Experts of a small language model.
Experts: 2 picks a token, a sigmoid router.
Training: a variant of Adam for the experts, 367M tokens.
Below are experts of layer 9 (counted from 0) of a mixture-of-experts language model. Rows are named router (the router's row for the expert), gate (a neuron's input weights, with its number), up (a neuron's input weights, with its number) and show model dimensions 0-95. Each number is 128 + 32 x the weight over its row's rms, rounded and kept within 0 to 255. Numbers have three digits each.
After each expert's rows: a language model's description of what the expert responds to; "mostly gets" lists some tokens that are sent to it at least half of the time. This comes from a sample of Wikipedia text that the model never trained on.

# expert 17
router:096047149121134085141160121144091126160139045129076093108088166092100117166098118088150180167115082188127134094115093078158140117116124090138168181179152123101133097099118123157097139120165113115165124113168111143156182127138179098120118071085177107106142127119101126093080124180175169149
gate1:140092135089115103148122111140165166132143097171067132172066188096097130121140061172167101125085124151135136146120129097127144106149146120163113168188102107167148157127104169073136077108172140119153135150185056148119122151040156076124070152112151150064100137151143161107117129130167100115
up1:171079139115155120153140167121183082124101074145069127168174149108128119203111111145200142200153111181185135143123116130111123175131129135104114092108168090094127123156129129133108119145111144180146078114172087143130152103092146092148114152158154058152147162059160158127192106166099114124
gate2:085100151101107138130104156149093101194171101128137081085112099135074104157115110080214216157100146141133121174209165104147146143149172082113108074121128160097125109084136099150124092090190117083129117167107100118152137162127119137151135104152172183105124161100164134134139177164114124126
up2:111116149153113089101163085122065125114133154112115145093168107088137160134103071140181134130043148154097156159177120138116137146113142160085049105137163160157174176141111149149140165200100095122126143123110080146193128079149101070091109107145111131177166095175138115059120123119148156146
gate3:162075138131155050130108157103101211207150078170131119125118157087059113130120150132131116140086111069142133074176153146145113115139104125136118174084131140122176170091139108133107128117160149082109114134142140157135156123121141039199070166146131127184146094086133135108110126172140122127
up3:142082128139145097170202143105089106094095144155081076123160098122148080070159121191104139112147185130132132167077086141151108147129102125161142133112168102217184133090135128156173169146131102111079144183119144176096103135130165130132133120141102162161109141075060139092106098098096166118
gate4:085102161175108100161137147087089156145106103079102090090071119095094170138112079109097131141118132192117112078153169096161143138186109160103134171117098134125144140158149083131159112147113129079173122066158111175146141106202151138132135066093133092122172088139096096127113173113123211154
up4:082117079132123086102159126151137130063170131130090100110093087092159091149109119131136077158135142146177075099098136145108118082127070094192126083118152102167108080091065160064129097110140113114086162169062120148122104129118119157186156131158130116122052186122129132141107133096110187131
gate5:124096135051146110080094128151058160091158120192082086122066177125101114152127116136159135183126145138155129118148085093127180087106109114101113153106135172098149155112122109127092069162141124105110120181123129158069158132127099113184088125155141192063118162109112080114142109169106106191
up5:135117120126133085148128091136103134158163052155123096120130114130180224125160140141109136165159171104131145072149184182122094199087111107117154159083139127114098080139136116138065132141161114143115076121170178105120084117094151107146133127169139086175082107157095080120168127110179082090
Lowercase opening consonant pieces of verbs and other words after to, and, was, such as fl(owed), canc(elled), demon(str)ate.
mostly gets: " l", " r", " sh", " fl", " h", " sc"

# expert 12
router:116132124130217160141187198196097123147080088132142093113096135093069099143097116096147142120121135151098134121103097115092156129120074053128162116152162175111086129095163154145094139077154128105101128098159119140173113114095166074140099094087105120111154173115075120130099153183181147159
gate4:106102183109113159125117131185102133160105182080137076155127120113187166102117050186123130155118134113132121113135113109141121113077105074143114150120139190126173144133174123168150167124122150069124101094150119147143155142076162078101225138079115101111178117146100112104106144141214121120
up4:115149143157125133130135149117069124157103178127138126176158118096161111095122134144098123135135114102099159167130178105087037133103107105130122132116086205158172121116190102140167138187079081109105111115135104166129112143087137072074181181136108101126154168174078071148085107103140104074
gate5:168146114122159041141060101146139138127163108131087121127161174150139134143148120156179101152112089145126139150165103155115130055154141063105153145096126151137070165147189139090134091169129106122080151113123140123149199146120057060094148168123129171103146147104146112118188193109149103111
up5:081164149162115147133113166074157103085130156179149108180180113130093180143108182180082151117107133145158121113158172169153172159151116118108103135104136060132112166132140160114147154148120163103102153079110123123181146072082041157095120099109119136093136172088100143116152046138116115087
gate6:138143114160123193213210182088077121159142093143153109135220154097127127148137166110174152170098167108159118101101089117124164134135107131116189121165126069111165145092164163111114136065157117143113108141118139108166070098114115081096125110114101110148149202137102091143133138155111136136
up6:107082168108078088109088028122096125135220138147140180119060140141132116101103120156087118122141123130129073076180112132122171137159133189152132162142125118112154149128128172095140126108122154129157165161181117126099165118103148197074122130148146191117124092152145123174133086074107148104
gate7:122128115132135117165087191158159147155098123132125116122106106133132177110113162144130115102146064141102116157111095120152127110071091050120135105125117173115056105101178173120077181106118103140115090135171180103073133181113059061147111166112158049123089142163129135141131154172129085162
up7:172082104134165070164148143164080137215100097194122121153137123140182215104115145110152098135124157093156141119175107134174121115163157092118149134092067131117127140111142173138084178102142129154156057122137118134151098159127167071123108132186127111133053145106172096137125149140166115109
gate8:145096157096145173114058082174071114139079134105081137124141199123088116142073118100160111135132151143081172128137154093119134088082106105167111129121099145163160158093174156131083073097127163138112170099153144150136139146133110123135075181133079085049151140089173119083138184156126152162
up8:112135066121103120147174105087142058131176111138114123179133103088119123139157134136131146156147145149192155100179175130166089136136192170120168140127147099119165137164089125156155145068107133115213094153089130170143098142090156091134133092155174128109088121036111131178106100119075115098
Later pieces of personal and place names, such as Ry-an, Pennsylvan-ia, -son, -ford, and first names John, David.
mostly gets: " John", "ington", "ford", " James", " David", " William"

# expert 19
router:087092104091115143139187152160136160131101098104122150054115124074104133118067095119131165129094116153092134124163117096093118147099076093147214177154123102112108144123173133147137189087144150077168157114140136099177095163117162105160104119067155103093205142072123095143124121152111145178
gate4:079088088139120091124147137103163099143178117132112109134150071137155065146092126140129152163171107116158131060096123149113106124156136087137145130126099159135109167109089156074150183078112108079073115171128145205171143173136167195166146048080144113142138121170133137151108169174100133105
up4:189125112109101140157128153190142122151145131104129121161035197196086127134143147115169115115143134131078166197172080105101154113108186118105135124161151173126104122119086135139123077085134168115188147085111105067155109090098144134126150168148131168144118091086158139145149083187153129148
gate5:090144094172077132088099154075165158114104129124113085131125093085090150162146108091119076114157147131149176112106159151097142129124122167147079118121181115129137174033147149152098184109126112132112148053109173125163111199097114128189179155082145085170118158105095153093131125151114117171
up5:197109103161162062154110181119149112136141138101139143152151168064127144119129120146147145121135128122138138137164097102134056146102145098112057126121143130098160113116133140152202087158108055127111088081060151149092156127228180128129150114083118090124134124146172132100166168075129101117
gate6:149121167146143110086146092171074082143134089116079116081080108146162078106085094163104118121086176131066107077145051093068108121117093148156137176146140160127069119111136091130113150102164124140139136136125144094183144124102117111138112129127130153101134098121153094118188080203063160172
up6:132107169085133175167132170112115127101144136123126137121166162116161109145079161153124152207090120147151081118096176165139114093179174095116097119112130118075156151109061166164166137161065129150095127143116083146179113111142155147106097122111081165111148086139133158121119195116175042071
gate7:094104101098160107163102091121123142181103134122078129055165104187116095121126092116061137086105161140134105087130110139126078108142122084135155187145141113169125110113185134125096139085145190064186133126126188166168141122129094125149158106176181114132092120092166043148137099134145167125
up7:103162184128046097119127119124084143089115116119143106156099191055111117130167169147155122149169094153100159146139122155126146110086133163153103083125100164105156106100115102126135145153108103190139171105143117111070148177143157113109098110130095140183141133182100154061091201130111069066
gate8:090165075137020125166142139148116175110103138113114147056134153143135141120089125118159125150135155138122139110143167153109139158095131113128185136139148103171125109130079079069118191151147124140198100144135127108186083203095188103130132094092143166144166164112137097169186102134130143164
up8:104125090139105123115118073131162118110050114110104109141120105136072159104116145121152146093200093121125129123152122151161109152124133114075145173121121091166122090039159088184071167139096144177139117111134057144176129183066132099159164110157155098142158127135059086128129139167126113183
Hyphens in compounds, quotes, dashes, primes and slashes, plus pieces in math, non-Latin scripts and foreign names, such as post-mortem, bolt-action.
mostly gets: " \"", " con", "–", " pro", "′", "("

# expert 15
router:131091113136182094137134134164136086182118070098111065173132152122065099138068121116157152122124137143103124069129087059099176123120121092178155164165110093082092177148164113179121146090137160078125152083129156156146114193117149065117077114105148121112128139133131115156116167131194171125
gate4:138105128122158127123137105135128167139158128165152101120078148145181085136080140175091113100133108122164070107095090067093104088152117066089099128157166161124135130100171095183166085067148129156125118156111113137140137119081082098073145130161205115141089149131158132135168126157227086151
up4:146099157097108148091144156170149151127074078153133146125088125111166124126165100136088090119122113162124221179150197175106139184123119166113145122099136084129097117101146144109145173195152114064189121146111116134161137113207145132140136097108055136156167142113120149123111131076074155084
gate5:150097082111145111177094137091132132122111101135103085173163080169092099094099117133128114156178097155116149105090131081138150104076121129175104162076106084118130200106168123159068099145103139104141122099124184150068149170082103102123108054117164098092111102128096205124142155125125190143
up5:107207187073147193159122135148141095111153171133193115139160142066161122174221126142099135115116116206166167161136152135114085127148178182126101159143146152131070115152068130154148176137131141164128123170123111109156114125171164128131154100120147103152134103108092160153104176133113136096
gate6:155111149105168109142136156143117168166070130107098137164092109104161070112201167132128123101163118199096094075051122112117113108114133131142187164121148099142116079096107096157091156096113185095169132087185163181145120162162100111146105083157096179114134118152101152203126130111106111135
up6:151091087149116113119166086100160109114088102171186122093098173178110180161145077195136125103089151113175165131157166174113088138163159140145148102099072172160166146148177137143163100205162181157141119130083110069136145105135161148113155139128107077168154108101124079091111099110132136138
gate7:116141107154117119128128115098115162190119102147156102101152113166177107145124118119212180130146184160108065140157134125068177097119112132140069189146138131145116103181119122160095141116128127119057149174183235097158075169126163099116091179143128144128139109108090121163138119095119132133
up7:143126082123129134107131171124182085121127116149157126157094200136049095093138135118161077127152174157112107163124093094154061108110126132150158109101182118146174110084069134127164162094114168141170127132109128140069162156188072140182103133099165161138170123161125133100151169181157071136
gate8:078113145193179135121123052119152066159101092148081114102147124101152160175120068148100172110056081181124125106137093127061116163102096170103124117088089131126175155135169120166124164112087149154122117136135127161164165163110188083172109117136130144127105111120120097140104183110091081147
up8:106102158116105121139105133133116135116110171124059169144105156164134092112102074077126103100105094139072115041189118136129141132158150151125180138151111031174160128118158106150104150126066227102129146085127145153144160136067120145163095119150107155079149140166148091103147141088146134137
Forms of be and other auxiliaries after a subject in narrative sentences, such as was, is, were, would, been, can.
mostly gets: " was", " is", " be", " are", " were", " has"

# expert 3
router:131067131134125136121162097179158117128097123126129116112140202086104115158091058083161108195098102168126090131142098121119138135126048071137160156137179155132101160093172142150130165075145118085093171056152117146181086152128133111130136116100130123099129162129096186186164142178124092143
gate8:110088128113112168126120127105157108121077152106106110111065103133113158146119132135126119204090159078097099066127072151117148085152109112080111076097168069113106142126152092165135083111103179093134152126180128137184038187158069084116090139140098138103143147116133150136177104179148119124
up8:134116139119121160083150160109104076130161112179149114136126069122139071136107120112152093131133052112174134108154090107149119166106126141125191118119117090084095139101109126142098048092128115127136184107188165206139090228155106171152169102159067133117120129150129079157148152108103128133
gate9:096070135106076148157140153130112083108094139155088093131090102114163138133107077114102071136124093128175123091084144164088101189076055061127131071126125139104079133147111088146070080076103103139073116190147114208151141127116132153122128103103104102130116121129089117161140152114132077136
up9:151143129132144132158130106099104138137108096084069158095151101038212161175145099121104164122151170111112150148131068161110140133137111138180129128117099087146141153115112134184198168194132129111166117113106127082126154070121137117172113062120064141140117119070179149151160121171166131102
gate10:118090115176147130116121068088154148104109180097112085042138194152176105145118119083146097170086138174128089122122132119115159135104077160116175152153142185158117149110082107172123155081145123111115164043123102194124090070108130094117142094170142128107080099118121135103158108127108152088
up10:167137171072112108112125112089120129163091082104108087065070120145173129154138106094112148120130137124110093136120049134098125151066133151137144185062189151157076119155154134144140204155133169094140143094162101154128140143209093196117109108119093109151155096107147111082126091145110129159
gate11:160096139094130087143139100138140165182070094169116176079119165083141128081111114134094131163126136118174080104111091144122132141130033083152128198080086089169182113143138135144099106112170159128126137048163105126170131152080086095167132130148094141128119140118080171146139114138084084140
up11:115177140081126156107187131134141106171131156145114083203095122150116100131161155198160082100096192157125118152150169116156148097133155121099131131115109162132186129105125086137116132118101182129173141077091158153124175087051138133138107119168098145188107181119066162193095130111144129095
gate12:119079164131118128198177106123115126173121085213126086099121124110143092105121099132165108188082063130139044087128113132090137140085104119140082182163096081141099162104096135136127125122117098141134155144156066208157117130098130115178094141123093085144091088126140178096164134129136124139
up12:147175102164166108122073152134114156063107104090049122125128084144089164160152162143127133111104159136128115130073076142142094116115074107094118088056112162183117120171142159085139155151103134173103126123127171100143182113211129117198116150140156139145148098126099112132083106190145113169
Word-initial pieces that are often Latinate prefixes such as re, pre, per, en, ex, ad, plus name starts like Mar, Soc(orro).
mostly gets: " re", " Ad", " Mar", " res", " en", " pre"

# expert 9
router:089087100104148151109159128202137128158084094122119154106120127104088147181049124108119171121082107141090130113174140108121133125141129062130136107178177152138129119123166139152172146094192192146144101085165119139134066194099144087117117129115114112114156208124062168123104136162118175154
gate1:079088119111123116103212132120095100098134190091145146132136173119090124097065154178098131179171114149087105076183124111050159191165122091094123120094145153120094170076141091118139164142091188149115145168125130095131085093150145161135110094100111168113108104139077121126109164102161147131
up1:111111178133192092165180095156099190135133126063121126152090176116087153093095135121147162147160155000130161156160123120125168132137100118098173136126113161109081195100144089151137085105124161150112089105165158094123134137140149092116174179156118129149093137174120112124129149122157171122
gate2:106151127099127089104190119136134106133110148140117117175062151095152047138091130143084150152107145124144106157096143063099117158137156131115075125178158116134075139095135153175123131108183143147174191164149108108109129149101104076178074123078145131144114100071069202181150092146105128138
up2:148115186115093100111130111110166131081151151087135162193089096149111141097118141120125138108152074135135118157099125148157143163101206083126112138178163174155076090115150121138072109153152120152135111122118162155103160032078121122164058141127119125134145088041106125114189110185104135138
gate3:106166063147125126114200102136149143095092093143141148178159104078145125085155101133151188048153123175102113062175119150122151103113157074135117146152087182112168073105110107099169149136179085102138100133149153150121137093111182156186151111104161163116140114132143084092113140117130194124
up3:177128145130032154110067130151153175142103076166112157123166092086132136122134128129097182086142090154141130097140173111132150064166132059156126119133114121137173116101171150125151105118126131170177060140136146101095093153149143111126094175144125101165172169171154180116080136114076088173
gate4:108159128141143186059120105160148152147140131148111124091068150120117093094122127085125112118200149120102103127099172111093080069137170082136134100185103162125070100073114141147106119105090177124116115141184136155116106153122085151146198130141081148115223128141126176124131118153196092115
up4:154131125091133149140171139095132141165111104125137113087087184163101151126129147104119138075139139143108138146110172133010147108077161137182091144179184086100066144131141104117100139117132120134047109120113108098114141106103145152090129111171151106087103155075098094194092078169135077112
gate5:128112159102146137113100144097146107171113083131124147090127096040043084129123148114067131127111100126095159102105151109196179104132094091104185074098131173119121106134135158083149173128133157125053106103130103109154130097110148081072135142138078107188138089135099074079142136133084134145
up5:120142124085126127145159083127153132073133138140139100135150151199119151170096088105150159140128121130092084168135117144210132087102143139122118139186122182124128195094084106142114059134108144158104150200117158136080119068123140195086114140124187171157121091112140189165153141180129171138
Line breaks and pipes in tables, month names in dates, capital-letter abbreviation pieces, and coordinate symbols, such as March, July, USA, °.
mostly gets: " January", " October", " February", " September", "°N", " July"

# expert 0
router:125078117064156109148157138128145140154120117056138075100134149105110087138069106106108196149123119166140118104158125120104142113093091089158122167132188153108077130107153141095137104093201165147086159134185144133220142157097141110122087076084141118178094120074117110166152102134138138177
gate8:124073080063139083125097138126123097137120057132111108142098148179105067083121145170158159157127057144174150080124147117153122097133149143144050180135087131179113146113173112124064107127089178137105134118133088143148175118134117067098097074120118129168081087123149114169124117125076140149
up8:137107112110129136127115176155125070144151118152130175131084076116179142149119069158176110110149156154132091110111110070125106098176149131121141114088132115156161089155132140168177115136165182090116186055149147111174116119139074167144116125158086045078148153123122136141131098129093032166
gate9:122094134082132106156126120133117101121131164118163111108130144154104181122054140135177167135141076109178164108075176138154152139086110151183164173156145105131084095112135159094154065070164159164121106129139140125143141124148135054113184106092128158173140097156116061117125096215105095170
up9:126133158147161108079168130123164130116167108151147106203196121120111150116061192169168115120107122151150122214098126100121104124165159096072082121117114152133118109132098121149126103120081116184128156118112086133096146113101150056143184153157217123127109096124136066111156107138089078131
gate10:148104112143137147193076160118131147141109107112124116145098134112205112105104113153113099132136140145111131117144185156148181143099114122168155201123168177107086174132196175079113146133144142117072125099127147083149129176097109082115123166087175076163097168105072095144066111111185175143
up10:103129133135107146164166159085079065052172163152123059147162120136152119117102092146100123113137117122156104101130195124122107126087137139077108131141131183165150129139136112155153092116098109080148151159064113172108125080093113167162113085105157163148191090033148155133099119111186138151
gate11:143114122062181082091128133127170126121135111116169095107158141119129097130117142144154170161101109182104033086134201052099100117091139148121101165143100131157132116090127096142104128087167121091138118158135135183167194128121097088097093123127149137114125086191179178169124080095161124100
up11:129128077192124077164109177103156123091166178181153142137160103087126086112118112142097110143044131178156118141177175174165153168159100138106093099126148150118191120129144137153075166143106122160137110166089089143152102169172098117225104082131137147103161137146129115107127117109160162099
gate12:127130070122146096131129104135109109058155172109013138183123189121078081177059131104157139115128110128165117061106152091094161130101123112106109146106133151117094140165165143173108080094124131142134118151092098119127166099131120107153151187105108190125169094099132157166160121091114156163
up12:103108099189150103183146140104139132115127101154103057112195079083116123112154144151089090142138132136138171136146151125100109135180073136145018076094144129075157163122106190118105112113155077152142100155133147077132090181142126090135125208112155144113106152139110129158116095103142089103
Word-initial fragments like N, R, K, v and year stems 197, 201, 202, plus words like all, part, se(ed).
mostly gets: " N", " n", " part", " se", " oper", " (201"

# expert 18
router:098082134131156187127174159167146186149064085118118133114158128135092130153100117101143166146133116132126128121142081096130134149094087063146163157164150134065085120094148166155118136092137092125144151140176166165156086147091149075159128108049153126119168121095059109171100170198174145142
gate1:092128134184157153110133133198121155080106117166098158170172062129169145119139095128160087114146168139200169098058163167102083112094131145132126149191084180125091108144138097115137126113139121160107102172175142099137124121118165149078158131135133180086136129173088140121127147141157205186
up1:169113132163139161130119130111133056109130188199193102076110133098201160086093161106143197140111139126139161127213149088141082110115101084128146146145142146065135156113171112110129112117165118105187129116135124114126079119157095106091162105106105132170103143121213110099154107116097141153
gate2:101120146113161169145115137146166151190098086090108122133106107138103132088092168165147145131107121135116114149109117098135168085088124124095234121129138133150146097091143166179164182117129150121141141152124133092125129195151098109154129238130179119111165176145056114118153158084187087122
up2:119123132132111096159134181121130122042182114135156048134209103159138128171115108065113055120051117158127168147086090146179128093137146126111164104137109083133130141144086086170146127126155137109124142110152210167130103163106130075128130108078136151179138130141129158098098146139123091095
gate3:089117107110131146045110194095134160184188086091146099087132118103099101089122191101183147127176122147106169087138109161133133100108142090173157101083125072050137132189133137131171081147109103141120112169126131135113099121117181150141157142145094133101170143127137069099159122109187150146
up3:109153149114205138169079108174124145107157084165121108119159138135148081184139157086149104184108093167131044176130171109102158130157110210124120131168149071110105079145133136106072119141074139146117126126149128183117069126148107149122097188163118057144125138144113126117164170160135126136
gate4:124091127089186152100185098158103171094168130143108136072182125135103070115116144103218091197161173107151093155122157074113132158148090128157163105130128145162159097178136104155114163133141150147158122121169140101146076104095144190122131157100132109148128169062111154142102162164121174169
up4:143116152116112150113126152148069114159156080187114155076173099087068173132130133168111097099173131150193180125178171098112109135171156191123191135127181167147181110124167173127095166128118111135142136101120110183120123118134167154136134144160144173174090099135131138144047149148179158122
gate5:140073087116131159162159137145118155105133126187124164091120054162108150147131091126165183123098134111097083162103070173095186143135182098159117096163146145097153072112151121164157163159236165114110160152112112146129125163133137085122152152074110108120168142112114071132160160114127131072
up5:151153093173194143056192114155144184146101127120197127145206045147145120059166153156123178125147098142114127109142173146136168137091129103137101105143125121130094100134100092112158160151097126140176106107143142149105043151094141128135156205141124090132163099119107113128133165152122102109
Letters and accented characters inside non-English names, such as í, ü, ø, ñ, z, j, kh in Dar-í-o, Chak-raborty.
mostly gets: "í", "ü", "ä", "ç", "ij", "ñ"

# expert 7
router:108102072050165137099151174189136063109103064139080121098130123098104090122086081108158155105120137157090097101133117095104143111117116090139137122169133141137108125114162117170133164084144147095104133112175170124190106119106183094133116094102098153080154123031089122118139108144187170107
gate1:124124120112078043171122145137128128126081127119079092085131154154174139166128126166163065099124089147139126136053099116158162110155124105119173133104111121113164162153134122209140110195107116115134121156175150135041137107166093112092089170134086066123174135130168134118124118070105130173
up1:097108126128139083136121131109095168121086113162087093110120147086112116134136154159079129116173124162146133100070142097081115087156063079149158104099089102049135139123181119160109156134126127140092173153144143204119097092209118137128059109087079109097130159131093123137112101142170126208
gate2:158135077141089100104108155109135096088162093117132134153143086065132113128104220128102177116141156132142124146139132142093158116116081152161137129120140114140118106118066077095127112108076138126095114182159129116172141141198180159156121077035140084113115122084091090114140113112115216096
up2:112116116123155075124173170134157081141150196113126116113140096057104128112135175161149168123144148102160130125125074101131185110203098092095154100120099142091228102121120098129123147150139106161140081133140116154083163104123118121124115137152141128224105132116123147170169137084148044153
gate3:081070150078164138129149108111118158104083204111104106120096160135138092078133152167145151132108131205115090093143120125053114110160070039174117139108159083118144133152194114114163127100185136086151192160090146106108075111132101114111130129110131101121094141117091136115129133103151120074
up3:116074128175124114125153146121179168163154118186150117122081091133095195149097136080135115143075090096100131091122137139147135127076109110128157154162154160127126148122115184125198099076141166117147159120136127108172125141131073156133092097098154157132073155177085066070190204147148138143
gate4:143152160127092068112118098157141101124190133152118149138096137128126063104126133139125104121097211102140071092065107139162115165161117117130144125105196140169066147083189138207135169141115132103151050158064135145078145165129144139145093116105111147109091101096147158107150129102081125158
up4:122124157168144121108090049146120133117100115177149106119040123083098144087142121164159213179140150135134168135127133134132080059114118087109092093130142199087105118172136136114137082137121151060098119146121087127099095083140114158096136154141157172161063155140096114170119179121119119103
gate5:160125127161108098147094141142163083073058120146114140126149155151129072153089076165196172127152132146112093123162110082071064141155093069118118123162151109088115129122122134149145142146168173170066161133103152120174163097159159165156096172094086162067147119096168131080128120124176138142
up5:143161152046159139172112096139142122089141144121127075106157149192107129131154127170137140101088107141137120194127099170051145107152139121115151110178106156034087118177148136094118166113141133160113126102114176073134187135100043125105073097122109173123139124099099130122164101117150089138
Noun suffixes and whole common nouns finishing a noun phrase before of or punctuation, such as -ation, -ity, University, residence, wife.
mostly gets: " University", "ities", " people", " School", " government", " population"

# expert 1
router:133091135139153121112173135168091146110142153127140107122154178115093108095066074096173129132104104101106148146142105118112147105102083036151161153184141149105094117108163173147098116118150161122132175103183203130166091118098138102096128035057126129112139161113077098113093169163125131165
gate3:144121154113198113075163127163130137096173148154145129179132177167126139054096131124135126114144152115119126144106160113079161068096106061140128090187207184147180130085167150153076152150100173113085158173118147098150157150087140106157106104103112149117133151133080102172131178129125089150
up3:135121159175139126120147137185110108104135134205125121128148098129180188085102115174149176101133115128107159163102141171141144149134172084177118110139163143119054127106142147168111177159116096120154157141119161101207171159164130141183122094023134150100171139165135099133141162180095135132
gate4:137091167148138075185141041100100154187186148138165129068131113121088114114098111157172102135084054148118145149120139163118124116107076093125141114148105176089136111175131147152123091124167186065098198126171129135151133123160093129113116082144154121155145140118144065112080134134123191114
up4:102163142125111170131146187105131076102150083167075093197068120065093140146147156136097131124110163161133105140121151121085154148193211202153129173090117082153183089108109157111179165166132119112134107164131081147154132144157090111139106093163136105120133109116100136124150060119146092124
gate5:144113161113115176124124147135161131166123135129128159095114149129116162102079126088145165064100147166106111111095095099085159179064112126137068100147157123191145122164096193144123147172155164140150107082197131097091108111148141080121108117058134140079100188130132048086080164114118154131
up5:129141139140120106200087152128187094208104101158161116108094101117190121124153057150102130209114135139127127133175130145111118111162079116119157164124099096110182128161148133130068145091177153114133137171094105165148101153177116126059160160113089148112091155114159151134196087152120090128
gate6:153074134102144161159168114130116119164125119130111159059131153118108100098172061117194152170129144119124101084135087167115143123153146073140194122114172105049118104111144094089143154146152169111163134113167141126120150077159131092129151082093107069162131068094063140121161085114172157086
up6:136165118126132125096118111168132150121127127064184135079067129178143142174134239192082099119150129175085161146111143110161147097116147182119159149160115142091166114169191146155103114082158112135150125126124084099134130131184165117147131161123128162155111133151152115186098129172053123155
gate7:094108134130107183155176161095084086124157120173159127138166140142106089079086187151144113227119140082149128085121169061112105079169112101141167138192101177130115104083129130096155108135091133147138152133178142158156106151153142129072131102044144165123158111124151105121067134135126119128
up7:128121129138113131142118161127092113146152108093107255151131093161115152148131117112143077114162153175088069075058089155152162136145099125122126127130169100129136080114103167163133154131137086090126129132164117151074171125169184092123113110184151096166150139106103104125114139067165203126
First piece of proper names and place names, usually capitalized, such as Miss(ouri), B(otswana), Sa(itama), Al, South.
mostly gets: " Al", " Am", " South", " Sal", " Col", " El"

# expert 21
router:123103058104161128134220204197120146126111099116120121137138132103101110206093053133174142132125156209097094112133104097091132133119130107150144165136149156088130117100149211152113123094157126100143136120139153151168086143109138112148129117069148119086132165101119129140164138185159166168
gate4:115133058067113182135142143145128104107154177141105102109109131097168032207119125094136118077108113132050141065088138113115119135129145096168130108099108124143108084165143166109101118120165116141051093126132147137143119152090081122087084183138139173108157135106129098137105130172061148139
up4:143116222181125081131156121118121174130095108154162134090142138174167149113121102148095106169167148106164095146125111071088168086119111153075155130128158099124163227069128083151159176120143212127181145124172115165139118136109146079146091117126088120128134101108157129095099138101156131119
gate5:068149136117173147109141151114158076157151185080164136119170102094122082139149109106123192115147197186091112150087152100122105140157130080155169173129115149140092105126113111179111120118111153075085103162114139181165081099154154152135025150130149095144094142158138090101159134120133184150
up5:117136099174122120080157139159160168135151148100144082138160100154075106150131120078174132080115160162122115148138091127122089125178135157155184085188159179184162126109152174116094097114172090151159135115131143090121053163178140124159119180104118077077134135055156176112120150174146145158
gate6:107143122158167137153158142141158115161084137144125150107089075106176205109123137141188118147147103145106125125150105109146179153090136108137135129154118155175092138141113120092138121147148101128140114056180156102133140166152092158183130085136160173180155144225071139194121085165112054160
up6:183136123105111029190140120124127133172099069096131179109076102103183143077150119109148118171167092154099108104165087129122182155090176099104152167150162165162122139134129120117099128116126139181176084107165130088086150147096121104128129073156141182138114129165131138116130078144057124096
gate7:088111190150134186139167171065128085128091125126114122090138098123106112120087097205087136114178144130112149096149108094131144097145162111200159154144158145087093141091174167100089130092106117142129155154155077139155163091151151128108094118057164167138150135098113083103115061140104200146
up7:077120121127141161153110118163073150113087096114082075118055101163133135123119113061141121153097095065132153108144139162122136133049091093143185175124142105157127160159141210118135153113159109125117145099100116123141102175112153079159090155096107156133197157151096193199114140113145117123
gate8:100074182111116083117127051124154127119113070155074075113127116092145130136109109090157129155144131119122180112089110125152118129130133158136151174121070135130133109117205172137156073091122137052137126109158101160073119142122082077141083088117142110085106148147155068128080131136136215160
up8:063099188129171097125134096100171102087135104114072079143112088129114130145094139148132100095081145142154160141103064093139165163171134156131075099153111161142133132129150123095159165149130153115178122153119100135114088158106100098073089083108140160032135183093134086199107104126151128175
Final pieces of Latin species and taxon names and other word endings, such as aqu(ae), Pancrustace(a), nigresc(ens), plus question marks.
mostly gets: "ida", "е", "?", "ae", "а", " z"

# expert 5
router:139044104120108130134144100158147100140110128126138117087116138078098138172078114084161152153140137180088135121142128042087166117134113078119168184200156127105095151124161170113103109080130131096089148138179154140102094166107144113176080153110144190121160110055109149085127177150164147127
gate3:185091168065152058130090105138120137165148138099138089082130172118098114141178118112207134152171091158124117100076093141078092124128107115087139167152095152141150168150170066091079134101158191091104098128150128144096160136141133103163151084157121143138114064153109118131084195111143142104
up3:167131084109146085171190084102075162105131090191120154085122174110118107098152168149080165098129109096075132112098088170149107142105063112076186104133153142134092129135160181118047170094163067148149167124120162119073100122112123164094134084153141111120122135103143122120111146135105150082
gate4:089089160119164129146121176139087206076113126112162091090136127166134121118132091176086124112140155181092129105084086053120179081147155109120120181165127127172142147176162157104068098117100149118133159131156135095100151093115173137112093140115168097136119080174110184111106056125143169103
up4:139135153115127127161109113144098134233096101085102142189144174126099158155116145156208124138118107132119152149108182204111120183100125126207134128081116117111147079090067112112106119186144096133098126179132129146177158105111092065143109083149147095148091165122094135140133160162126120146
gate5:164119044127113128128174112158122119116125134120167161136177097126116135147117105131128178121145171117087127136104176120133132061099087125147090073147190183139115085128135148189108145118088124116162083143114135136078081153044120098124206159120150227091164118128102154134159143158123122148
up5:056133078134159151126175166102194157137121120120165120090126136138126084131152099172151067085127151121166103096129084152154121149099162168145062162144047089049147138127124156150129092123150090167148111113127116089174134129173154160110164081128130041108106126114127143152076117158092139118
gate6:099137156076131134148110129143136137152070163133133147120087125123151156090110131105169107139176084078125194113142136074144155097128151115142144187173127129103127071206150136127156084140084168125091091126157083078092133120121159107116128145113119202175097126076094143086193135179207115118
up6:120115127084112145113119087133109157129135168179165099112103153076087113080116145078143066169204079178091149097129154154112106094120170079145124107139131097092127190168152037129081174148100097195140167102145094132130170124139123147153133076155159159145183089110101138102118116127125109124
gate7:147102133068115120151160050099154178125087115150175115105164190140149160119129166114162128129103087092132115094133101130057137102092094101096156085211151128090116151184167123130105042104155144148113138150158120115137130110121178126142101125076168104115191102139104173146133146113140108197
up7:129115166120140093125068036145084179093135135141118151066131076111129112133166144074142144134163108110095138122130168096101175094121147095179096135149181100099158134084143151129123117133140123127105153154181075173112089142138101085125068182135121130207152069061113142078154150108144120137
Single-letter or short first pieces of words, often capitals in headings or names, such as G(eomagnet), P(opulation), c, f, T(odd).
mostly gets: " c", " f", " O", " o", " F", " ar"